Below are experts of layer 3 (counted from 0) of a mixture-of-experts language model. Rows are named router (the router's row for the expert), up (a neuron's input weights, with its number), down (a neuron's output weights, with its number) and show model dimensions 128-191. Each number is 200 + 20 x the weight over its row's rms, rounded and kept within 0 to 999.
After each expert's rows: "comes before" lists some tokens at least twice as common just after its tokens as in all text. This comes from a sample of Wikipedia text that the model never trained on. Tokens count by the router's weight.

# expert 1
router,170,194,201,197,186,192,238,132,151,201,208,189,202,174,209,224,212,187,226,208,222,233,226,205,220,196,201,188,176,226,183,225,165,183,199,192,216,205,199,176,206,181,172,215,220,215,199,199,201,215,188,248,226,220,221,177,181,204,144,199,186,208,166,216
up16,186,234,184,166,212,184,220,186,188,173,194,224,192,208,204,207,228,177,233,248,229,184,232,215,198,219,230,196,176,209,199,232,174,211,181,204,220,183,209,225,197,228,194,206,202,217,218,190,212,232,162,202,197,199,236,156,209,180,206,170,151,242,226,199
down16,182,190,210,182,164,179,223,173,159,201,204,179,224,178,191,204,211,169,203,225,164,225,211,213,189,196,168,190,177,187,184,201,190,232,186,213,178,218,213,187,176,184,205,191,194,227,186,191,175,194,226,214,187,224,206,202,204,197,177,224,211,194,218,189
comes before: " ", " The", " and", " which", " In", " but"

# expert 29
router,222,202,215,182,198,213,201,132,189,194,193,200,215,199,201,192,207,174,207,204,200,213,194,221,208,204,211,175,213,205,210,183,140,173,211,186,181,190,209,198,196,121,190,175,200,201,209,202,220,227,178,177,191,171,174,205,209,180,178,202,213,219,242,194
up16,186,150,212,166,228,191,225,204,190,219,201,216,194,202,178,210,230,210,197,201,227,220,209,190,182,220,174,183,219,185,202,201,181,189,209,221,182,214,204,182,226,195,160,190,181,221,186,157,211,225,178,190,233,183,203,178,212,171,222,207,168,214,250,206
down16,221,224,179,215,228,190,214,212,202,192,173,210,209,219,228,229,239,237,180,198,201,200,197,208,212,204,221,185,197,204,190,237,186,182,227,190,196,249,179,211,188,202,233,181,173,170,198,161,243,207,234,192,186,193,223,198,218,199,193,176,209,205,179,216
comes before: "-", "|", "==", "===", "The", "="

# expert 19
router,215,201,202,191,176,199,194,189,182,237,218,224,209,181,182,183,206,212,203,192,214,194,241,197,217,198,193,183,221,183,224,174,146,143,203,164,207,189,209,182,187,226,184,201,220,207,166,177,197,194,200,165,192,199,193,203,200,210,212,191,172,198,205,207
up0,208,206,201,180,190,212,202,213,183,219,187,196,188,205,192,187,207,183,230,198,210,198,227,180,211,228,174,187,201,229,203,190,197,206,226,170,211,180,210,207,214,209,195,186,206,189,208,235,194,220,211,223,184,185,183,179,196,217,197,175,196,173,216,233
down0,198,188,223,216,161,177,228,219,163,186,190,189,171,180,224,177,237,191,172,201,209,209,202,210,222,207,236,219,183,198,198,201,226,188,198,221,188,215,221,197,192,196,201,218,218,179,191,218,201,216,183,216,213,215,196,190,240,196,230,194,193,237,198,177
comes before: " ", " the", "–", " —", " first"

# expert 14
router,217,229,206,233,239,209,188,151,192,214,221,222,227,191,192,196,213,197,222,159,217,190,220,184,217,189,210,197,212,199,208,195,215,188,199,164,214,198,199,173,195,249,162,210,215,216,177,197,221,187,215,197,207,214,186,204,206,203,198,206,142,198,184,206
up0,215,198,193,201,224,211,223,172,198,180,188,203,206,205,230,176,195,217,208,236,196,219,200,227,204,188,205,198,189,161,193,193,194,207,224,191,197,219,181,200,204,197,200,201,218,164,203,210,209,184,190,215,217,194,207,160,220,197,187,149,188,195,178,204
down0,173,162,225,230,195,184,219,203,199,202,182,210,224,209,233,194,188,186,207,217,187,187,203,186,215,196,213,175,208,202,191,200,208,196,195,185,221,224,180,208,205,211,212,190,213,184,210,214,179,205,214,206,218,183,218,222,208,203,221,197,212,221,184,179
comes before: "1", "2", "0", "9", "3", "4"

# expert 13
router,177,199,198,197,212,217,205,199,179,245,191,163,204,191,196,169,195,217,203,217,224,211,228,192,219,209,181,191,210,184,209,181,142,167,217,201,193,208,213,183,166,227,169,201,211,210,196,164,229,197,197,202,198,176,169,193,223,200,175,203,179,195,193,200
up16,191,183,177,196,213,195,223,184,198,192,169,187,221,163,211,211,206,191,195,223,241,217,221,197,188,201,197,195,225,192,194,212,230,207,210,199,198,209,211,185,166,192,179,188,176,232,199,198,198,223,227,180,175,183,183,234,218,187,163,214,196,216,248,216
down16,208,216,171,194,194,216,232,214,195,172,150,205,223,173,235,194,196,198,207,170,203,214,245,212,179,223,223,185,174,181,210,233,173,222,215,182,186,195,208,222,222,205,176,213,180,215,167,226,207,214,193,210,212,228,188,228,196,205,215,195,219,213,239,186
comes before: " ", " —", " −", " \"", " +", " %"

# expert 31
router,206,160,220,221,249,240,219,180,209,202,203,178,201,208,192,197,198,241,185,195,204,239,192,195,206,210,216,203,186,195,227,198,156,146,209,211,226,181,187,184,195,175,155,197,206,189,187,190,255,195,187,239,191,215,188,184,169,199,180,202,211,196,168,208
up0,266,176,202,230,201,204,206,194,179,198,188,202,185,229,196,184,180,229,224,204,200,217,231,240,192,204,174,205,204,187,201,197,200,202,187,149,196,175,174,213,183,180,201,190,193,193,187,194,210,259,207,195,198,184,198,215,208,238,143,223,213,204,217,193
down0,222,184,221,192,203,199,226,214,193,199,188,177,179,201,230,216,195,215,261,187,182,243,208,206,173,189,202,198,205,201,203,192,211,205,199,187,229,189,181,197,179,235,212,205,205,192,177,180,212,220,200,163,201,207,207,193,224,205,164,242,200,208,176,209
comes before: " to", " in", " of", " by", " that", " and"

# expert 6
router,220,200,196,201,213,215,203,215,150,248,216,191,223,184,203,194,208,169,204,194,247,181,250,195,205,196,204,199,201,190,209,213,170,149,192,171,220,182,196,166,161,226,185,210,223,221,176,193,192,192,221,199,196,193,188,206,218,198,197,202,151,169,212,213
up0,191,181,174,179,216,243,219,223,241,206,221,171,190,198,195,219,196,205,246,168,205,205,216,201,215,203,180,197,170,194,201,217,181,204,214,205,204,236,212,181,209,201,190,189,162,223,235,159,234,194,190,201,196,180,176,213,185,186,197,152,168,189,179,196
down0,222,226,212,214,211,168,189,214,191,183,144,223,157,204,215,225,207,238,217,201,240,194,185,210,171,234,199,181,197,215,188,191,178,212,194,178,207,161,198,147,182,220,191,205,214,186,184,195,192,194,149,241,214,207,198,157,221,226,203,235,247,194,179,175
comes before: "0", "9", "8", "6", "7", "5"